config.toml
d_expert = 288
hidden_act = "swiglu"
balance_bias = true
head_dim = 128
norm_place = "pre"
rope_theta = 500000.0
qk_norm = true
attn_scale = 0.0884
parallel_block = false
init_std_o = 0.00422
learning_rate = 0.00111
beta1 = 0.95
warmup_steps = 489
batch_tokens = 131072
dataset = "wikipedia_en"
Below are experts of layer 8 (counted from 0) of a mixture-of-experts language model. Rows are named router (the router's row for the expert), gate (a neuron's input weights, with its number), up (a neuron's input weights, with its number) and show model dimensions 128-255. Each number is 50 + 10 x the weight over its row's rms, rounded and kept within 0 to 99.
Before each expert's rows: a language model's description of what the expert responds to. This comes from a sample of Wikipedia text that the model never trained on.

# expert 10
It responds to: Articles and modifiers before a noun, such as the, this, a, former, American, National, plus colons after infobox field names.
router:54 47 57 62 64 36 39 41 61 56 30 47 42 35 55 52 52 59 39 59 47 44 58 54 66 45 53 52 53 57 49 53 47 63 53 55 58 25 51 48 46 57 43 52 65 39 63 58 66 58 41 58 52 48 50 50 48 59 40 53 19 47 42 60 65 60 54 45 37 47 61 54 42 45 39 76 62 56 38 48 46 48 41 57 68 32 47 54 53 57 54 47 40 61 58 48 50 50 33 64 37 45 82 45 68 48 50 48 65 40 48 54 51 57 40 43 40 54 55 61 58 65 64 62 56 52 46 73
gate2:39 52 51 41 68 48 41 53 37 45 69 44 38 38 58 61 64 53 58 47 57 44 47 55 58 53 36 43 59 44 61 52 59 49 46 69 61 44 58 49 57 59 59 55 66 36 46 57 40 46 38 54 58 52 52 55 53 62 54 45 47 49 76 65 33 52 63 46 34 50 39 55 61 54 38 41 66 41 53 40 51 37 51 57 64 40 54 46 50 60 41 49 47 45 48 51 59 48 52 52 44 44 48 48 45 52 56 50 70 30 46 52 48 54 47 47 35 46 47 64 46 51 48 44 43 49 48 43
up2:46 50 41 43 49 62 39 54 46 43 41 23 55 53 51 45 49 66 51 59 60 63 53 57 55 46 43 51 50 62 48 45 50 53 47 48 51 54 37 71 51 56 51 56 52 51 61 54 59 29 54 60 50 58 39 56 38 53 36 45 52 45 46 53 53 48 55 65 54 45 52 36 48 67 52 54 48 53 50 46 55 43 46 44 66 41 50 50 60 55 57 54 43 60 68 44 56 60 56 65 63 77 52 65 58 59 64 56 41 45 51 64 43 38 55 57 44 61 40 42 34 52 54 45 58 42 43 52

# expert 5
It responds to: Line breaks and words starting a clause or sentence: conjunctions like when, until, while, before, and determiners right after them.
router:29 59 38 54 54 37 55 46 65 58 54 53 43 30 64 45 44 44 48 83 36 47 50 77 54 50 50 63 49 64 50 48 34 52 62 44 57 38 33 53 69 57 44 47 48 46 60 75 46 52 55 43 67 66 58 59 41 51 44 48 44 53 56 50 49 60 72 63 44 51 57 38 53 51 40 66 69 47 56 49 62 56 38 46 71 47 56 46 62 66 49 50 57 65 37 60 58 50 58 44 42 44 75 58 63 52 42 54 58 48 48 58 37 45 50 41 50 51 43 58 48 53 64 68 53 42 41 47
gate2:37 80 55 63 34 54 48 59 69 57 37 45 63 47 58 34 51 54 52 54 56 51 60 57 68 49 51 37 45 50 46 45 49 46 40 71 55 40 54 52 52 40 37 52 62 52 58 60 57 38 41 54 54 63 65 51 44 64 43 56 47 66 41 67 35 65 37 43 49 51 52 49 64 43 44 53 66 54 46 54 73 51 41 55 44 52 69 46 43 45 46 42 49 75 42 56 56 51 61 52 51 38 53 33 50 39 39 68 64 57 58 63 30 25 39 55 45 63 68 60 63 35 42 54 49 47 53 56
up2:37 37 48 33 61 43 48 46 47 50 39 50 45 51 52 64 54 61 44 41 35 48 40 46 34 56 50 60 52 33 32 43 52 49 54 40 50 59 52 42 50 54 47 55 40 38 53 39 29 47 56 55 59 52 30 40 44 54 44 51 51 53 57 59 69 47 69 59 64 40 60 36 58 40 54 53 47 45 48 41 42 45 52 50 52 50 50 43 42 45 52 48 46 51 41 35 33 34 30 44 51 61 47 67 69 37 47 51 50 53 60 32 63 43 51 41 58 56 55 65 56 57 53 56 51 47 45 31

# expert 13
It responds to: Middle and ending pieces of proper names and rare words, plus common first names: Berg-e, Meh-s-ana, Piccolo-mini, John, William.
router:45 52 67 64 42 43 53 26 65 43 38 51 53 37 54 45 70 47 49 36 54 55 42 52 61 51 43 58 47 49 38 45 51 43 49 35 62 39 38 53 65 39 50 53 50 41 51 44 51 68 40 52 76 64 60 51 40 36 30 47 42 56 40 48 74 57 69 25 39 27 67 52 68 41 47 57 57 40 45 44 40 55 57 40 53 39 50 42 70 46 63 43 49 69 57 50 53 52 59 55 48 51 66 52 61 49 41 63 58 50 60 68 38 35 42 54 64 58 52 52 50 70 61 58 46 41 68 59
gate0:44 54 56 52 46 50 33 39 61 49 56 48 57 59 57 50 50 76 49 59 58 43 33 36 48 60 53 64 39 42 65 48 49 50 59 43 63 65 61 58 57 32 54 60 51 56 60 54 47 47 36 50 37 65 44 40 46 58 58 49 53 34 58 51 28 39 39 47 59 66 64 61 33 33 47 45 44 56 44 49 43 51 41 49 52 31 42 42 59 47 32 26 69 50 49 68 37 49 58 49 61 32 66 46 54 62 38 48 52 48 45 50 51 51 39 36 60 51 53 68 41 59 38 47 51 43 46 52
up0:52 36 39 51 38 65 61 66 54 65 60 55 53 57 54 46 40 53 36 41 56 51 61 50 45 31 41 46 30 71 45 43 48 60 57 54 49 54 56 58 44 46 70 65 40 30 49 59 49 70 40 35 45 43 55 44 47 47 62 54 51 53 55 58 25 39 43 54 44 51 49 56 44 59 43 44 57 38 79 56 42 45 57 44 32 39 46 59 55 30 29 63 56 56 44 50 59 44 57 51 32 31 47 48 68 60 47 45 45 53 56 54 41 65 44 32 48 52 58 54 52 60 48 45 62 54 41 55

# expert 2
It responds to: Pipes, colons, parentheses, periods and numbers inside tables, infobox lists and citations, such as pp., 1998, 20th, Fe³⁺.
router:32 60 39 56 56 36 56 33 61 43 38 64 41 37 62 59 51 45 59 54 47 41 40 65 63 64 35 47 52 50 32 36 56 57 35 43 47 32 55 39 53 43 58 76 67 39 70 57 43 53 33 47 64 52 44 64 52 68 38 43 46 59 54 58 55 46 57 52 37 40 51 49 65 70 53 46 71 43 49 48 45 41 39 49 66 38 56 40 61 56 58 50 45 56 42 31 64 47 49 43 50 52 66 45 57 50 44 66 53 56 54 58 53 58 54 52 49 67 46 61 59 49 49 47 59 51 36 63
gate2:68 62 51 70 40 69 66 35 45 41 54 55 51 47 50 46 44 51 24 53 47 42 35 42 68 62 66 45 58 36 44 35 51 46 39 50 46 41 48 43 45 28 59 59 60 48 47 52 41 63 35 50 44 45 68 49 44 49 57 57 59 52 48 61 52 53 52 43 44 52 53 42 37 44 42 54 50 49 51 39 51 50 42 68 49 46 52 48 34 58 50 58 77 55 60 63 49 64 63 52 56 49 49 58 65 47 41 53 55 39 41 65 59 55 49 49 55 40 40 49 51 48 50 59 46 31 55 61
up2:39 61 41 54 65 40 46 52 47 49 43 38 59 55 41 50 53 45 61 73 32 38 55 46 50 75 56 68 49 49 46 44 49 32 46 42 35 40 49 40 48 55 50 46 71 63 54 41 55 41 44 44 53 52 48 55 53 60 55 65 53 44 33 51 60 49 41 48 75 55 50 67 46 50 27 50 59 43 61 50 51 54 53 50 53 61 43 44 44 56 38 60 54 43 54 58 57 55 49 43 54 53 44 50 45 52 49 62 48 50 52 60 33 63 47 45 51 54 46 50 50 57 58 50 48 52 64 62

# expert 14
It responds to: Quantity words and numbers, such as some, most, several, three, late, plus hyphens and table figures in statistics rows.
router:44 54 30 54 42 48 47 61 58 63 38 45 58 48 65 46 52 56 51 45 43 55 53 63 55 30 62 64 46 67 29 40 51 73 42 67 56 44 51 46 44 59 42 54 41 43 64 63 53 49 47 51 69 45 52 60 51 66 42 46 35 58 58 60 55 43 52 48 52 48 48 51 58 51 43 69 62 38 61 46 55 53 40 39 50 41 38 51 70 48 55 48 54 59 53 50 47 49 37 41 40 46 81 42 67 54 39 38 63 31 73 62 57 44 50 51 61 56 53 49 44 66 58 66 47 47 28 57
gate2:42 31 37 61 69 38 70 62 48 47 32 52 43 59 56 61 43 42 66 52 40 67 51 62 55 55 41 52 40 42 48 43 54 63 41 25 59 42 48 38 59 59 42 52 46 43 70 54 43 64 48 53 43 55 65 47 38 45 42 48 53 51 61 55 63 50 56 48 64 55 33 61 41 40 41 52 49 57 47 48 59 45 33 68 47 34 47 45 62 41 55 50 52 37 47 62 66 43 67 45 49 52 61 22 57 50 44 56 35 52 53 47 43 45 51 56 57 38 51 67 46 49 50 47 44 58 49 41
up2:51 61 40 60 52 43 56 41 57 49 38 40 43 63 57 48 55 52 61 40 67 63 56 36 52 53 48 58 47 41 62 62 41 39 54 38 64 37 46 48 55 53 59 45 48 51 50 37 63 56 44 71 51 38 52 61 57 62 50 48 48 47 53 42 57 51 43 62 64 52 64 55 36 67 45 54 35 41 42 48 57 61 64 41 62 45 64 51 51 37 69 46 49 35 54 41 48 54 39 74 55 16 45 72 49 47 44 47 35 46 57 48 40 54 40 56 39 51 50 62 46 41 62 36 38 52 61 48

# expert 1
It responds to: Table pipes, commas, periods, line breaks, semicolons and closing brackets ending cells, list items or clauses, e.g. "),", ".", "|".
router:34 46 59 50 44 47 54 49 59 44 45 56 48 40 55 37 66 42 42 51 48 47 52 70 60 51 45 67 57 48 50 34 42 61 59 55 40 35 45 34 56 49 67 52 40 45 54 57 57 61 45 46 64 49 54 83 45 47 41 49 43 46 62 48 50 53 64 40 28 43 52 46 56 50 27 58 75 35 38 47 46 72 51 38 73 37 53 51 65 56 63 70 55 61 56 46 67 51 61 34 45 42 78 50 74 61 61 60 65 42 51 63 53 49 47 52 58 39 44 62 66 43 56 60 55 51 45 54
gate2:60 63 51 59 73 44 70 44 52 64 40 56 54 55 58 58 44 44 35 41 55 36 49 48 55 52 54 41 31 50 41 45 62 52 40 32 49 58 44 50 57 65 38 61 63 46 44 47 34 49 56 39 48 41 57 35 52 49 48 55 59 56 66 39 38 44 55 45 40 52 67 34 49 66 49 30 46 48 39 39 55 52 51 50 47 47 41 46 47 27 45 36 53 57 46 41 55 47 50 47 56 30 42 52 52 52 57 45 55 39 40 47 44 80 54 46 29 64 35 62 62 54 49 66 31 37 33 49
up2:51 53 57 45 62 46 51 58 69 52 58 47 57 54 46 36 48 53 54 54 44 63 52 45 37 56 78 39 55 63 60 47 29 47 53 50 51 51 46 38 33 45 30 53 37 59 48 56 60 38 46 51 62 62 35 53 51 53 52 65 38 50 36 61 39 47 48 43 53 29 60 63 50 45 28 43 60 51 61 58 53 37 49 55 55 50 62 60 68 54 41 48 33 38 39 43 55 57 45 47 35 50 60 40 51 58 62 59 43 50 60 46 45 49 60 50 50 28 45 43 65 50 39 58 58 32 34 47

# expert 8
It responds to: Sentence-ending periods, prepositions like in, of, on, and opening parentheses or numbers within lists and tables, as in "(loan)".
router:36 50 39 43 64 57 47 57 54 42 36 39 60 40 66 44 74 50 38 48 50 56 33 61 52 46 44 64 63 60 34 35 46 64 55 59 54 38 49 54 73 45 61 54 45 44 79 55 46 57 44 45 71 44 44 59 52 54 38 62 21 58 52 49 37 56 49 32 30 39 54 49 50 40 43 63 53 62 50 47 54 58 45 44 67 38 43 38 60 39 53 55 52 65 39 54 58 48 31 46 48 52 65 47 60 59 47 47 73 52 44 47 58 42 45 54 61 53 50 63 76 60 43 59 50 40 41 71
gate0:44 56 61 65 60 45 53 67 71 48 51 62 61 42 54 45 40 51 44 40 42 58 45 48 60 40 60 46 50 54 33 41 44 60 51 60 60 44 65 75 41 34 56 66 44 46 49 79 46 49 62 52 42 63 54 38 62 60 26 52 54 58 54 54 55 43 45 50 59 54 45 46 61 37 41 52 74 66 41 35 59 60 53 51 47 40 50 43 50 66 52 48 24 53 55 48 56 50 56 47 49 47 43 52 52 52 29 34 40 40 45 51 52 35 52 68 49 56 68 56 58 64 50 52 58 44 66 48
up0:37 58 50 54 61 30 44 51 38 56 51 41 51 53 39 51 56 43 61 54 55 46 54 45 53 40 62 51 43 38 59 49 53 46 58 66 30 43 45 56 46 39 49 66 40 68 50 46 54 48 42 38 44 53 53 26 64 48 42 57 45 49 30 48 41 30 37 52 69 45 18 42 56 48 52 38 55 52 42 49 53 52 52 54 46 36 58 49 50 61 45 38 24 61 50 49 50 53 71 37 61 64 51 50 51 52 33 48 38 52 47 49 59 55 68 44 48 44 63 51 33 47 42 56 71 51 61 61

# expert 0
It responds to: Abstract or general nouns after the or a, such as life, freedom, way, condition, and column headers in tables like Notes, Opponent.
router:49 59 46 62 47 32 54 60 62 35 55 57 29 40 76 47 72 63 49 62 45 47 52 65 58 57 42 55 52 51 24 41 40 63 56 35 48 45 38 40 59 59 45 51 36 47 61 66 41 63 53 47 69 69 63 51 38 71 53 47 33 71 55 59 52 51 68 51 53 44 53 38 49 48 46 38 61 47 42 48 48 43 43 46 57 44 43 67 56 49 52 44 45 61 42 54 64 48 49 65 38 30 64 56 61 52 44 59 56 42 49 47 36 48 42 48 38 65 55 60 60 65 48 47 50 45 46 45
gate2:58 53 35 56 48 36 60 63 50 46 57 30 58 46 42 39 40 42 39 56 43 42 49 48 62 42 55 42 52 51 45 42 41 46 39 54 48 53 44 57 59 43 52 35 50 41 30 40 44 55 43 49 47 58 63 47 57 60 42 43 41 60 51 49 45 49 45 59 55 54 25 42 57 43 44 50 39 44 63 57 47 63 49 40 57 55 42 42 51 61 46 55 31 66 36 60 44 52 60 50 49 42 48 61 52 49 61 38 63 53 40 43 63 57 63 61 57 50 58 63 33 46 53 44 61 50 36 41
up2:48 46 54 69 42 69 46 44 58 48 45 45 61 50 55 45 51 41 45 55 51 43 50 48 64 64 47 43 48 63 42 37 58 69 39 38 40 59 53 49 31 48 44 53 45 60 50 60 46 61 55 65 44 48 52 60 42 42 62 45 51 41 66 56 33 58 47 42 50 37 48 47 68 52 47 57 47 56 34 52 65 64 52 48 35 62 54 52 49 41 54 35 55 35 49 37 68 45 53 48 52 54 53 49 58 46 60 55 62 37 60 42 62 62 33 49 45 61 36 66 35 66 40 47 41 47 33 43